config = dict(
    n_layer=12,
    d_model=192,
    n_experts=80,
    experts_per_token=2,
    d_expert=64,
    d_shared_expert=128,
    activation='swiglu',
    moe_layers=[4, 5, 6, 7, 8, 9, 10, 11],
    router_score='softmax',
    normalize_top_k=False,
    routed_scale=1.0,
    balance_loss=0.00345,
    balance_bias=False,
    init_std_router=0.0155,
    lr_router=0.000672,
    vocab_size=16384,
    norm='rmsnorm',
    norm_eps=1e-06,
    tie_embeddings='early',
    optimizer='adamw',
    lr=0.00219,
    beta1=0.95,
    beta2=0.95,
    batch_tokens=[32768, 65536, 98304],
    seq_len=1024,
    train_tokens=317000000,
    steps=5206,
    dataset='wikipedia_en',
)
Below are experts of layer 8 (counted from 0) of a mixture-of-experts language model. Rows are named router (the router's row for the expert), gate (a neuron's input weights, with its number), up (a neuron's input weights, with its number), down (a neuron's output weights, with its number) and show model dimensions 0-191. Each number is 128 + 32 x the weight over its row's rms, rounded and kept within 0 to 255. Numbers have three digits each.
Before each expert's rows: a language model's description of what the expert responds to. This comes from a sample of Wikipedia text that the model never trained on.

# expert 44
What it handles: Sentence subjects
router:128136164146172161114123081078174125087098113177066113110141126145089075138145143093100121176105137145156158076137095133068170156083093136178106134136163139186156112105176155166067134105077159126120107063107121160164169083182120111120158182168079073136136107164140099110186141117082150126140161063131114114148115087148155129152092147104121106171202149191130116120134165134122129151099131119160165180195183170179155102098142075144098156082141151144158149134086146130068122096137152092175160075180120101132159102143098177099133130148074156126120147068127113086149164131110108129
gate5:191126151159122104107148134144155091143133093124153159141092140079125109121124078127156097117104107106138138131137136156115115122124137123148162152165138130106076116146171099183091111119101162155127139127100176110094118136079157139160143129105104132199127156123193117148167132186111145126099107103082093185140155122088162159110061065101135167165127095101044166114135171112177109141112158219148152168146117137135092099118099170141177127156097080093208143092101091083107168117091194094150170105177034143105128104174128142187076075093085146120158100089160170116095090128161141106
up5:147114126149158139081141119109192134150071094160156132123132120127144097116146118122116119116116120150166125084120088182094120152103088115121116184140176168125120105105112134201080124093090142154158126109085171140106147119094199151148176148112120109131134103132171111155147124175139132128136148079113079186144111109108154124091070035111164105190129099124072125117120159160177092082064150166138152191163137208131074127107136129128184137121125130119192139129069078113119189098095204108156185071179068144150152100142105115131124111121050164124157131076118108095101096116164142099
down5:187124148112116036065152151070084124131164115101132129131142147169160086146081163172157177095128096198110143139162097169066155182114087105069064094140161061133116159150049160071166151095133127066107135126129159135133095119101150122109130106107093121152073118106137125116141129141126093133152085204146098108096132186110125099099123108159142081125098066153132146113103142141189110130130152119132126184135146089165137135122150148104107102076163132158107151123076104127111136113112062118089137144187045121157136101129147179125096168133093115151103138149128089140152114067077162079

# expert 32
What it handles: Given names
router:088123123197157162105133058174143111112151132136145081079132146110081157153124133077073127165111137118098144138204069117117130089164127123176133117172191126181108171092201110151152117128144114189108095107097103124131146079128141127174115099136075155178129151124081126164137204153167177175128130097151127138093150147158099072108117107106188134141140086053116067107171081118089088109080122173175153137156148110140122172139214156140178166132154183086091134191127134103099120093121131129148091119158117144126165132123135073098128087113105143143098170100118129171100118115180118129
gate0:150154120080163131177106129114132138168171149114107115190142111155133068087115117127117194095171125160151133118100167129091063145083132137110101066148107067129160109205140112151104109151143120123137152112170172111162099114012144170084171118157180145105080076109138121137120094155114108137143113128106144150130162120071149093156119166107128146131134174226136126144100129056143153128095147176142154162102155144098147100104063088095066136129150123157107081122196104131152156123117156106096083116082148066128080087163143142142105188141114103157119132197150145100147129089139149078
up0:116144140097123178133142108141132166130145185106140084142160117151137105117127151102103178134198177134134130119146139110081079130137132134112109068157173083157162101178165110162095098153159121159134145065164171101161135118057141146102171063161201148079042084100079123164130142168158141175157152089138137142115109164124143076166077167080173076146156162180154104102106088106125103091111129150162139145117186170115133177109116087088104155133183160171113102146175111139179160090137143133104121117153136079187109070134107105134104145143085137157102169152148127124173133067156170076
down0:132073124072172105103162152121129113183154115105087100124122113045100117119098047101088172147123112127176117141128144094171119173096167138139108062156168107130154163144167120123136153133117131138115164117106135064126100095080202189151139087107068170111095168145101091130115168104115108145168160190086113146136157165090133132151108131130141109130086182088119100074131096190132163142102168175165082044133154099146159155112135149130098086114143200101104145112183172137103132158092127166144126111122073162081134132169131127152114122156145123085157188154171109098128158126202086098

# expert 50
What it handles: Measurement numbers
router:140113157110154107156044123120122080149096055167124088100085120079149159119158110163159077145124141157097114135128133144135149101188083095147133113108107178152111150148100168093147109157169145170113105156111114102118116148133180110122135135066139085091149144158161101176135105137080114162114169155072124120164153110129101079126119107144134139133135168110183192125122126177084150134196161143105091080124122133124182170164128107095130092158087120120122101141073100150156117073114154137081156165123124115184184124186120117195216094092177098176123067151080184142140114173179179178
gate1:097114065122092161118147137113143186146141152140124147171121129138059185210057090150140163146126100145088119085194111142120112102120113138104092146063124118146140141171121124123099119071153119100141082106102072108182123161144163153157087115129060106140148148160162080117124171146031174090166152105084201154115170135070106141109086109187140097101100135150125146139074186134081161092127156145174118108163193108164157136146150175141109136112124132150173109128116058157092168147135118168106135130135098132161135163125143153107095175066155112065179104172128109112122139114109119143
up1:095132101131101123145092119095135125161154204132090114161137162116077137141070053124144199083149172147081096113131142123142101152087112163057072148142103122169137091126133114183121108072125140172175099128120136134160157107174157124079121139130095162113140102117145135099146109120110189113155130149104170088132187095099095114077090157118111125120059129127113134087116142157101129109097129123165151171141177129177111143134098143197057114104139070130140106114127096143085154195099086111129163062085117115176149083123124119100105227098083125107167136159109083096193108098067096146
down1:171120106125168121164099188147169113147157155137154128180082136122136080105130114123138157112163150114136100084112085202085117194189140093152102130074162169186117162163157145141135182120147116122104156096129096086179170155077176100106095062088123149157142097118161116158092128108129087150131088140089176103170096122100091139092140133057166091099139174108131176199191143172088179140103155182145140106088112115167087110138148132158077114097136092111126139117183086128140186111165128106076204069118109085145146091131108067090092112167125131139116122133159102137140122132147153096

# expert 62
What it handles: Latin name endings
router:135142130130175152187122114144130064108170111149081116135116145101062148178124112140101121122110101135073175151192137121119111134179104163136068065184199164115109120095089169100178094149137123145153120120113119152091157105138124040188113157126167082145152094195082108109170162125134116074092073178118143154128115154144117121076127076107177120100098130103093157131199102168080117123127149127147107173130136139156099147180194117099184174120197140092078111154126172110101143056146090128123164120081164106180158143134145086122108138145113110166088132123155122180129161121108112117
gate0:130168063087143079116120165098113116146159125153139168107093172108101187126035135122110129107143094095142105094167139108092067092156151168149111102073127144113095169139125143128121121084096085133141114140181095087159113135106090104166137135056108153184077173135135080062159124179109107143104066169117215135102110083119132150156108137154152121093124128165113117144157138145137156188157136194108100110125094138153133139122129063175130143149093091092061120110176131103162154082116100123167170153095135103149154083103170148190080160139133054144099148172132115140113209114110107122
up0:143092124153122125123159103130172075090081163066160102114117104137131104136134128117149135124144146174052156176161134168160107146081108087120083110144130175101059074105113140134088124108157104131067100171155147136107115200089196142114111104106171109121158088124144130149084167138123138126170177116103062076145112121129080126127069138113085111106169086122160116139140093119125149099108123117163148094134185127148103128145090170123143151162151123128167125196069174082095177104126116142084145163127119130137142163165131112091159046163203111127168106052083075096185100170108068135
down0:156110160103140153085171162133157162133150103101110154141153133180143143095076161121168153123160115143128180098086121158157187094140101092111148161110090147110115156158136129131138080184102114135155133096157172135165113090154173115115168152156193097124115107100108145037125133080086136138145162141125145151129172162073144082154095175117101118083151139210119179202129138076078089130173092119109093114141131112127113201136148164091101061146172128193180130098145091187151109078150113192076141126118152129091088112098118124099165192114083081192144113129176106127139143133106125151

# expert 12
What it handles: Foreign name endings
router:100108101145164180143052041138137123128177095143140154165134114073090140154162111103072133156074045143126164108171047117096140118161132169136118147191183100151156152104176174128130141100120141151119153135084074187151156084131160168191108120113112148167112140169083092104102125111164172124093109159123117161160124128073099066151149124113163175108144125080068074091159184093176083156076127112138136195082149133162130147148135128159137181108135170087159109146144116107067104151126150167170138100142119159112150131130098121088126118125116118189079144109115178121105116110129145141
gate0:109093123150103169115130151111130124142101123128117165110059092107156098146143096118144102127058120133047125164120086080133140141146094096102120159119087113124107121115197150097150148175213093163093127067148179102191130139165149137128072104110089184147124121091124155055136180158153125164100081209071110130155126129127148122189144100078118171112119163127108203131111146148168124150121087099148151189072111136108039140099111096118116139139152080103146141121118180172163171150147144097140100080113105139075188133156084197111131143163116075150090119116110131125172133143134125145
up0:136120135129137155088101135107168130138114097189128127092175116172170161158121124152120153096121133107167197106080099185129148198122172138169148142096082120203194146150125099176037133115099132175143135117131148169119095102146119146148087088142136124172123128109138150148146194133123147118156110057141154084079108121193092132101191130136089136115204126141076175130079145116166121074096090082110105145147137151139119122082146142141129132055115087149072207133120098052104150094116112167164107114115116101139158167126110079120150135096204129119110128174099157131125129087137189146
down0:143113130113156172099144153161159149130143132129114127084088160083123155099110160120111196150152079129115200173149092151101158160068114138088155098162120142151128174137082104111139168132103131120120121146152090149142164039116111071151114064161162133157115094122083150132119159156085131124119131092149098114107079181177174113116133118190174174154196142136125167132138140136187143182094174138113087183142046169083168171155118121161145140090061109163177119127106086059136109174146108143120120146127098155134175141188177184179114165106088150105106165157127116122096119121176147161

# expert 63
What it handles: Word-final suffixes
router:087106166137142107177100092127166095157105117194148141154076123134083102135127143166072159129131049191118165187098102077133131105155169173116094189124157172123118180105099146141138094141167093170131115176120090179156199090118144159144163132146081081165126079159108117054105159089133084099073120116134151168082110141104127081129157076098100175143107119130080125134117149121200092120107158116120110105102080101125107138126186157106120140103102188139085070117137108190093117087172149105140129148091125103132152152122165097073126126160088126196101135157145135131097173108137121070
gate1:152150175166170135123087089087123114112168162122118127132156167092119100134182120143125103155146094152088120147122125168027137121126101132172168120141169128113124099140215101109158158114125151078125129153117121170109103163101145068193122163134102138074110154144093095167103108081154174139131182137081052173196123136145099214112127127105170124135108153096118119078193088154157145131102107137085143203121106123165091124173117122121176113148129137117216128158147070082127124165130069141143107123095163159125190074145142129058136155120083177177148145156106102125134140147108139129
up1:141123161154133182152161144139096149143142106125144129107148085055171104125171107094143159119074156081116088091181118159095077130144109061147181128140110081185174144134138104104151161088110158100134120107134078127132118089120117113115091070086134208159131153104162172186154155132117137192127096101112152080093186100091045129183168089132071116155155145105164177132133167124121170108107111115168127070191140134105110075091127136130111090118142125093139171131132105114109142153072115073086145125144131154085127124148087084164202114094139103120147099068158118074120085137171133177
down1:126159096076121141100132152099101102103120115101112187173063140182114184077107103186152172124124163071142104137092147105132135147063120125123149121107120143110049104139106197129103106150118095135128142155179143131102138133109137205079129128160099137133093122146154192089117167195115114107105137152120173123096087131160141189130094130135099169140133126203128151141098128134151114140126245178155135120123108117072186129078110146160098109171106148148116080051101121175163119128121133086157127152052090137150108146125163176123058100146146120091130156140131165168069128136163142164

# expert 2
What it handles: Sentence-ending periods
router:152185137178134089174149154112133166138152148111177142120070088133123097056130123092106185112163137065170130137132112086092164143142131123154140164082170155085128136128097152152121102143159149148062115117108150097077146164175077082151126124153126121150118109106100123166116167147165080141124111173062136140079045130159169094144165108090181126111136140122214127150101078136078143094133151120072129162134091091175092128127175119110096057126210104089082094171090157080132155086113121159135110098147150122119082095098174125076136134095119141123123119176103150092161165138130167070
gate4:148130157157118174215154147134161084155171090164119102110110135081085194146122162125170137153078145107115099147101219123174088147156063156115108056118134143098131107135099099141124130135161101106122160111083171101158079116118109142126128119120137109149092139114120076172136159104138131025126122078061115144133139168138148174160109049125140089154074115082116086155160121122074113121116134111107034135104079139123111065199133135124154153125124143104164113105131139094127164155066121086127103151058132139048128083109140125099171122116127110155174079137117124099151155122148148143
up4:063139128094088159125149101108150120112139122137134077201174130079093148098148128108130110061106120118152076101165131144163190095130067133156112105164145076122118077141158159145115147127112094078113165141134174132162066097135143132158120142107146075137123143102138096160140191162159107133179080131077128142082125168121132137147125113135145082065161099129109089120171112112134100095175067090106162174141116117154132157188156153027137155126177106177152125162115084093095113062095128129200104107137110137074159144132175078090081079092184117090097165124174109140174159132128137152
down4:092148221151153152089103145166088125135091087144140120143143123075159140128117154166144114139098151159091158080136154146152099122094123122127163119128087085130170145170144048126093108095134164134160132159137161131163201151136206174134202111115121181113202093114116106147115115118074196145103135105075127162137182113072096146088121158102149097144140075128138108120104118125122143120122121133090093097152120170126109144128059142156141091078055089146191131097133137213101115131077156096088191158162126117140086146104079114156146143144164125157174138144116090123038120151158124138

# expert 15
What it handles: Mid-word stem pieces
router:143139080081091132057168100152165192153116118151148153084063141123078178133107103149114138103119112186065119139089121135106126100133157167095173178079104156103133118146096123155142151170160116101098080105114173092157138099177142113091124121172108106178085073139171151117112116180125087135142128089134128125162188077165150150163125081100081173168100117181077139098108163073169106158106140093166128121083122091066138122074147159138102138101093113156114111090140095183167163144173091093171125143088089122130166142147189098108152134150149097196090148131080090110100095105104117078
gate0:094123133102121146167126123124100093102115098130134166104146098111111074151141127110119106153155066064133160108138163070113107196112182126167130125124126114100192088080169121142079185139146116142235126069160132128128115172155162161194169124182096119111139145168110123136152141139176128076133167151093142094078114072116120110152127122135078118106148088061148111161094040072065166114164104157108134193114125163112119120128144133151135157115138180173099078149103091148125159157116165114127096094171187088179096153149144110144185101134150175143081086115154155112164109098161119097
up0:167129174183185100131066103108149101092169169148092115190140133139107158123123147130108125133125142166180111123147078146129185095113124139141130120174144060153069112117152124110115076107106148112060132160112073172171129129123115153089102118125095103121159135122125087136097135065105125129135090142168126167129128178086114112076178172126207131129124114164114133150136177128135145113095140136121134104128138093158139088149068095085104148107129092103155108151127173092064138042098177061175094159081094144093152121101113127149127131104065116129165173126094149197140182173051176192
down0:105157127213147122138130132120160134106132096121150139098112149139145156108080179139168130166086122142141111135098105133102102079123164093058095138141162113195167095129066156108125113082180100070114089173148104114112116112176097128135130165105123154176047136137108061160141157115132122163130145128133113123197140154102104106126160188125135091113073104187109065159159130162091119147117181106199142120087224140147089060133103089081184095121162140104133100070168100149152159133105103101133122120150155175153095140168122117067112183139129109117196178148089103167124136119107110129

# expert 22
What it handles: Semicolon-separated list items
router:096077118145128112169156180172168135099059147118111131124116112125165132085134146063158138153130166140149114151101112079133127123066110045102099110131146114114121124088149177136112086128147116134079174144090173123078170155135106108160126097078177085125092119185094161156094094161160152088128107159136096131135049174190092088141166068124134145184102182098175122157151152121092115154173094098091168091097097101123084090070114135100107064106128135103107180076067165105100117139154107203112112090160118098135116150098088121157135129099166111152159147181102108133151164170120090155
gate4:147111229115162100113115149123142154146131142125164152094176156082105144116157113134120136108092134197138123114143092129113090099132134089132105123131129066171111109092130118118058131083122164128119154121148094149184088141108119133089123130154097106083197135106137156088136131130086130127205120155153128117084131159131207133065155135088169112136046166196146065126095147091094169141082074062101156103122156138183127096104105162135151136155079153152121147100118050133112109148121140131109124153097127134147135025104119151182114112122091171179144099122178084162119085138196121089
up4:123109123061124135111099117103142127150107125177144108111166170060131131179176124162081076132093155134175109139152084149143046106110119137153145159122138088198082111117134132137106106137095142051129147094118109164176071130085102183044175133162099124094171162121154131097107140146100130107158166157172132144047174140114117131082162106123145133188096159167135110108166169108180171135134070107137126152141106160162138088077132161115125105150076166162169146119131073131153057169141121146138131141092099142167178082090135186156052096098106125131153128154155142188152112146130131100
down4:081121148188120123126109102117054155146107197101157103114101169066180152140140127129108101102111083164124135101112153134151101125104151110104091105104112122172127103122149123101094106093146175143146182120137177178095142144116155084177103111161204111081127125140087091192066087096217102119134081172114109121131110140075170160157131148180190090131125128078169141190092135162113113078110179114061141116125137161156160136146076138070130083142114087156086163129147103093120151117065074118134143137158130103100148127063159154166174151125109061156151116109179144157164123120105142142

# expert 51
What it handles: Word-initial prefixes
router:125117154157061095086175115162125173074128139139177150119136103113107143126146112183095119112097078119130121118115144159102092145122129137116146092106093129115162176139102153186079153166101088113139090173176112111086164073155071105098105150172116124136132067162149112064149175107137210124081145096134123125099205088108126190094143053129087154159082157130139113079092146096156168147110162167168133100063065140120189106106125136169115154113121175104157143138140078156160151189111129102172119098183124164176135172133197132107165143133145145094135139127084144152082089143096159098
gate0:153100135126123102122160132150122132138087211125155099157196127130099098128142137090123149124188130048165144096134097086109083176145122152111138172154137126123127106079106091144103158118109113141146149150153161126111138126101084187129051098110114140047158123117081089159138162123092139112164149089185089092117142202128151159139180086142089110142143137111178048131107083135133097153144129081069087157133131138124140124114075067168147136124164152077179162139158075133147154145145182177161108122202119137155124186157156141145117048147139153086170125122087178192109119127083138129
up0:124148145129138153169090152120147138132114081094124110069110109129178105105149131161154139124122104165098083126045113132181131123068146146161063134107111168083111138160107135103175119167147119132149121093094117085154115082125142076136141142167158125171117090078153167143089184109138167078072082114076193162105131111174104129092112181066131176112155115138216207124108133122111117120114157191140142114127079155091088140138162178112131188164079149115115133206118136146129151136165089141103152197098136119112106133132130055138127179107141133164105133181127148107158064087139114069
down0:122114166055122147143107105076100064115116150110117108137128133138117107169083133117117116205093097141128120136114141069126120106130153130152168151099136117192103148130089128203132086139140142090157131141102182098112095151169133107103117129113112077115175170141125052221066127089184197113080169100091095098099103142144130113146121182127174166167143131148137128135137123106064116072097139097116173160150137112129147165142111077117127131118098129077073065142132117109122146134174115085107107068127135106186047055146086095068112158162146080115105119110089171149158107122101122084

# expert 26
What it handles: Place-name lead-ins
router:183142102131112093095132120137114142111187184131071154158112190144183122122117143078125150115161117177088130187166144105105090139188147128155101070164163107154137145153149098093149102102095133083109155123151140104113121195088135147146101078092120151089148187153159123100200126145130138114167137107181117170088114119114067095135119191119127118122106128092167098115135092146087194088120116125170187059128104078111140104189149175124119180161182111052112175114156138070167073150108099123049110160120148115086097135120085071105153122131088123128150145119135113111089157149164164105
gate1:120125129043144135161060140122093132113124140038108137121132135126080177113096135093183186120104099088170122122099101066140137084083085093118147118166144107166200155111153197093170103130118117104133118130137149151102104120112172175125106093198092146160125173132072135113145193156121146140150194133149121164149129110162126122115132153066172160117090166079141108128103078096124110142137166094130153144105152076098206110111113124191156143153124166122107146120131159101095102161151161145120086106111150143123072226152090127092112083103123097069142140126139155063106154191108140134
up1:147134146038139103175094131091105125093148152075111168126114153156128177128082140081154199114095083127164113147114137066118132126121113136150088122170152119185191131119112182096147117109107116084114123133155131154097103168106155161122089070157107181119133149155115140125126159136127135117170147126174084202107101104175122094141115172080144145103097142078157111118078100132102132097128132101133173121071114077102172118150097146169137153107168150103123176101145166087088056203114147132107089154130159169118096221146073127127178097116070085127156135091130128061072148190106138132
down1:188019176141123074100132170092154131144102187146140191148074118125147151110102132063126153099154115184110047148114182082168096186133140115159095091120131141134150090104125166125171125123102138106119150082147138175087096166087109107141168135114126100122144143103206130033157104116149127062170109150198091160098159138134149131140134165153091128102119164130133114141097105163132125094100141112162142034123167165089142115111143151159109165171144151086132218096157112127103125147099130127083114138129103078152112149131172111137120144118125175087150135105135154089108169160153098110

# expert 30
What it handles: Occupations and word endings
router:076157204124183155175130094169086090153112097159158164126179137156158089136153173097109141106125138169115153148104108123107176130101082171117094169099167162130139142118082183110116115119162077140108140164089174125131152141121078135167082058129149050116104147184131132122115153173170107068123194142132165170139070172202150066151134085112148110153120164122190100159125116190169148057136148124087145135127144135131043153071144122102136163112171121161105150184142136126155131170187163172108126134099147091181154139144091136110149130166093110113125113126141095151130102120131164111
gate0:136157141164114135111148073076155105153090117149178145101145086179168090141162153113091158145240199150127075029162151134110147138153076117079105087148175146163118154109126115143096107128092122119154142078167129137112089101152088095071155145161127107137142150064148128128179137090129124131155123105076044103176138113112101143120096123159141077142119090121127113138177091187155108136101137109122096146205140092168114096127126096095122147100135137099186119163130186213090147150110078104131170064129138137128095105110137130136144119146082133117149138140092107080136120127131131043
up0:134083119146129138070134129103139111094131104091100149120163140089087145114154101147118064116056134154095136210106096147145094125162138122202123183112116100100101186147151109092152080150086180172155122132033113124194160114160228161168118105110213164091110087134073102089107105140111159172168133143173103118130132125123120116135169128128117106158127124166176108137091240090162098126161122109150131120163120163134113164068150098096169141190130142128094107126149103064142101100135177134140120129153106170098140109152114093117102180116117137110120123155138140145105178131105103173
down0:062164122143132124154100103129122139167189126171148131109157131118106119061109161133135113120157161162144137090199134130103208086136104148102174155083137155158138175120117143124122146187100135133159177151085112157152147069112114192119149160167144105132115152082103186099121125121129160171174182100065183166126143148155085093110159156116152105133103056181127075060093160107128154124064144043141127134125121139138171149083169104102072140137144169196129116114156162169128079074139127183166077157145157157093085113157107132096105121127076155156128086108155141122120136117111067134

# expert 20
What it handles: Opening quotation marks
router:110104101075157153081144161096114133083125076096159138153128084125111159147130115138070132154148122093140134071157146112154118145090061176102155150085106150093101158142141134139135166117120138118147096083165085113065154195216096131159142128089121153064157096159065090127101175108142130099134142108121188141170112167138171125133141119091169077118198113156188117161091132165098121077085161149090068136118107142108152129084120068168165109089153131113082093146128135184150127095118081116183132069147103094118173115118109137090115166122081095101163162165088115151101101059074152123
gate0:076178069101195137154062103073132144102092143130120107148093112136124105095158152122151085116119104112096051144165178139162166120171120097144112142091180129132139070101133134115146094132117146091110192099105129074139123094138152085130113141131075158117131186056120129085090070120150134154167102124144140048135147158089148183176118111144135118144104114143100105138124108081125170138150030110095133155135146131098078126123122104155141122154114180136105113136067160075087184168099099138162104150118108141144097114131213152200114097147103178091154128110175088095189142073119142119
up0:085150050091216107144075154042164172089088102126148128124098119130114161100172139106101099150132114054099120126169211133139137123121066123084067139090190116085085095125166117126119095151135144168107167077141123101092133130162128100146104139157135156125131130063132094066081113119157108174188122118120130059111111117084172175162085112103191101131117124162111121131157101123117117106122097099073122148152155172099116141109125106168154132171118149112102080140117152092145182146141084142199100112155088101148135083131165148131064146131100134097133160153130094142163146065094158152
down0:091201196131156176080157154152052146078150133129153205156098160091097125044092086134103112149127118088125148130196112118093193127183146137103142117146138136107119124145075113133118132151145086153149118142091074116147139182107146111116156096126083088134181083128098181075092115073156091127059089191144110140145090168117163132190136089104180122111081089119107169153111132150112133094129097085167089133121136165109125149099137154148159127084104156123096150123073090182116139097130132113133126148132060216107115134091127134125099128112097157122118122100121106179114152182066125131

# expert 5
What it handles: Section heading words
router:176129144116073120050169128186113174122129107148095110096155094112122141127071175156127168088174131117158164168130132097159110163151165139162107160099112111075171133167104116127161149150088154092126106090152181084152118087139054123128124156173147101101092061146160117137090099092148102138133066101161079101098176099146119141107091176156119132169065188107099162189110112116085099115101171108108112121139157171141094111093158156126090134159139101151172128115170122170131172119097131161111111160160153126074146140115095113196119142125108182125131083082156080133197125084205088171
gate0:164161077127123112129065105109199120126168111131172075145175142128091139152128123148159203112107190122163096133154153166149145140117123103109191086102132080133142191085121119105117152139106103167106176163158151137138049057140173090099153133124084148123168150076134148133121132135161156123101105166054103150063125161103149093050117158118080120145139128096163101143154153086123133141120106070116119107118137103084111135160168160118158141111155139136124125146130081159116177114106169141045113137139110108110147095170122073165111153115091204211124111119136092131121145074154081206
up0:151136100092126121107090126130168128104183121085119066104151145125089148146128130182159175097092167099212111148163179138149133160166142126086175072115155073100137177083097181129154166160093118144143152151165130112155074078152145052096175115125086095125107135101108145152123123143151139096106091137118076136065115149134144122049105168119122163135122150083138117179132150122093080127108109094140117107121137153058128105163145162114163146137149116140101111110163080176141159112087143184080128129135135126108107081154123097158118169188125233163120077103097078125118144079150068199
down0:148108185167112115115158143099125168164118121105107152102141186174159111117121157134103136076153167149155155152107147143057132211170125107122165092094122112120071080121150112144176113112126145129056165136165100170124081084162117146111143113140080082133150176168069121119112141144120116158105157135074156169094115136104130112118133207148107157134184120114186164152082087078163109143156119121101128132120101142151116128118106157090107202080159092157086167087153105168138093151110113090035131111123118094093080086138169089100172139183144128100092088140080099108106152211130071149

# expert 8
What it handles: Parenthetical abbreviations
router:155063104174069062086162160142136149098085118156167135117169177167150092120113090128114086108134081107143143182149131132176093101091160139155084131149142142074161145164116183126142150165195142106194076107167099120186152143152177177148153161137140097094159089134151077113152139165106120126104153124144098152166118153144106104101070151145078184175097175097139157153132137167142082080153168142130115087112103179116093136099115193163100065158087115106152153172162174163157107125116112089080109127171163105138080106152097156133070110085149104068090120124090132135163114154162133092
gate0:099110196192142116086129101143097128178055176158173121120100139160149069118147102104151101178069129154140086122150067124144102110102148131145102174129151179124115100172130069078152072104161152130150138119195101141123135154138145150177090152144106140142166126131094122151146168153183114134133139121123106161106057124074139105088129079125081160191129143120135122132169149136167129116154125124087194100185162126162134115103158100087071131054174177104096114167183139102163156087116081116134149126153133060139116081074101141131110080109127108096181143114101122078080165069117167156
up0:168141177171124125040120095135144066154051127132127072108145125151117059104108102126112129130131149118144082128124049172143115141082154138179136202078108166098126148125108091116195129152116210152116077089183147182097171068126118162097134200146117127121138137086057136107137208129113192157123151110103114160140108126087170133113131144115062152142096117142134144116126136147110113114159153137087137106125178118141156148139133081175173121122126146080098069167130108138119161067085148158151132108139110102142106115117113189141114069123135095101145143075097100151062133144082162128
down0:124100100102127078181097102152130132160127139137124175120129173113162122116160075132107045145125107149144149155177152085106155128099155129115097147172138107159151158154069132135150213126126135105122114155081100101195145109138123152103089089102196122097136153133095152084146176131122105144108136117178135150098077121105144073096190123122106109180131129146098161098122119141139130184152091131143117106161116159105128129113111138093176170150197147109110163125201202182155087097183115126133139130148072145171181069132139118076066127151084148011089114119174138158091165127096163118

# expert 14
What it handles: Ambiguous word starts
router:114141152088084151086169118166148143147096109109135075089135138122126074170205062087075160136115160169147083167147142142068109140134134160119181067153060158127140151122085069170172184126137162101172095131136172108170164100066170083110184160156170133149165161145151146144160176107146124100109168092145114157087239073141084115116110099109116157157142182096156119082107122114176188089095080138119161075150136118143121118089154149120138177111129151145153174109190091146149094115173093125116126149140132152108133108126165152147154135137125180100090121143118142093139105123151119102
gate0:139138137111186093093118026154065144197074096090160120093154098127109137100107174171073155168100125094125160124148134098122113120104112112181139132110074143136068153074164095124075132141061112158125133135090094181145109084156155121152177140125096118141118156128082158093119113096141173137075148167124122143119103136155119115076167139071043208143145106148162069137071069117109137108122134175150098111168086154097108147146110127123098154136136104150148121140130123146150129164165130052119130099075092126099099162128111109112099096137105139131180134103167176125109059093061087150
up0:088109143108142121072130076132169179168103085151157110108124076163164092128140097118091176106079098189143097157094146115115106142095139152166107099148060181114110140103160104124119139136085102144189154141146063136156095120117103092099140180176134153184118134109180120107102095132137126152130134123167102136115137072109094136100161115113076222143170145115117094057079103162186146133108078175138123068148090165109104094097121164105143179141083086070173129151089110093155135168133062088162184102097117126115099096169103109071114108165112129090082154127149105116098081163133094108
down0:161120073133095111202126139167096194150097057121166119055136071125083115117153134157099129135135091128109100132178197145095155157100084095169086147107131112083120155099138140141146133089078123126123103116177127111118104116156174135142122090109143132105134145120149121105144103122103125135169062136125155117156108130113138106092150148090093095141070091143116045110115104139128171162110163097150101104152110088116151172092070132110090218087092129108136141134132119124099208186132119185226073090120090069148175123125105162175143127118082125054152144137126170148126108125071091121

# expert 21
What it handles: Locative and temporal prepositions
router:133157147135220168106148102076052122138155155115132078152094148132123125096079175085158127059085162135160109148117156126166083169143199081144107104117103100124098091184142078147138197133128096116087123102132117190121108135120193145131116177139153136157153121130075143081170115131109179145173170138153137114159085099167124186169082136129150090135103098165173117151123150126086095110110148144132093177137109197143196114159081165140115100151144106100167147084172147134107135173076138179123094136103117141109113121061196123153149177129119071126119136053092123131136123089100126131
gate1:051151074121088111113129140149131110129108138123099080119119157092134089206106156160139108126136111063091157121108158173150114126134096170107115146078146145151079131106157154165172137040110107153100108191132158114117128145139133076171123108145085149181105154085104073133156143168150131121187164128147104092154122105129135123151157136165160146123148137082103115144109064111171082117102147164161099090183111114117147051106151047129098108080105188183107163132162135151195132094148103104100120143114175197166061097136140202103101153167120132122139117125129122071194080146154104123
up1:187134131137120141130097132101144173161087138113173168142178133147134116112149080140092148164164169193133109108155006122072170086102119152143124146152148115134184149129096074128137125136120170111109167132139129144151135130133094172065160142115129140082126145142158115167110120129080125154097075100086145176108172128077097103077128120082101153145110122124109166076100169089145175135166025095135209127121114101111125218123136119103124091138097109110140140139088102088094138164126150109152154178145093083148153161180129105172148057108172116130160076152156124102131200139160157129
down1:085143166086089128149165055131092160130104143187139150141132112178112126135173112174097173051127116145153088095125138075141171139148153118139151179100114107101155033130105111125104168109108140115105139096132175134122164188099107157095101139088096133086153199118144121118137107055104109080116048173135122111148217077150109114161176147139128095126146125146169143098157120151159077130116202108130112151084112141142163099129103162140062163124157153143172122115102133193130087195144122123091174144091126118175143136109096156210139143129120062173142110124131172142093137146135150143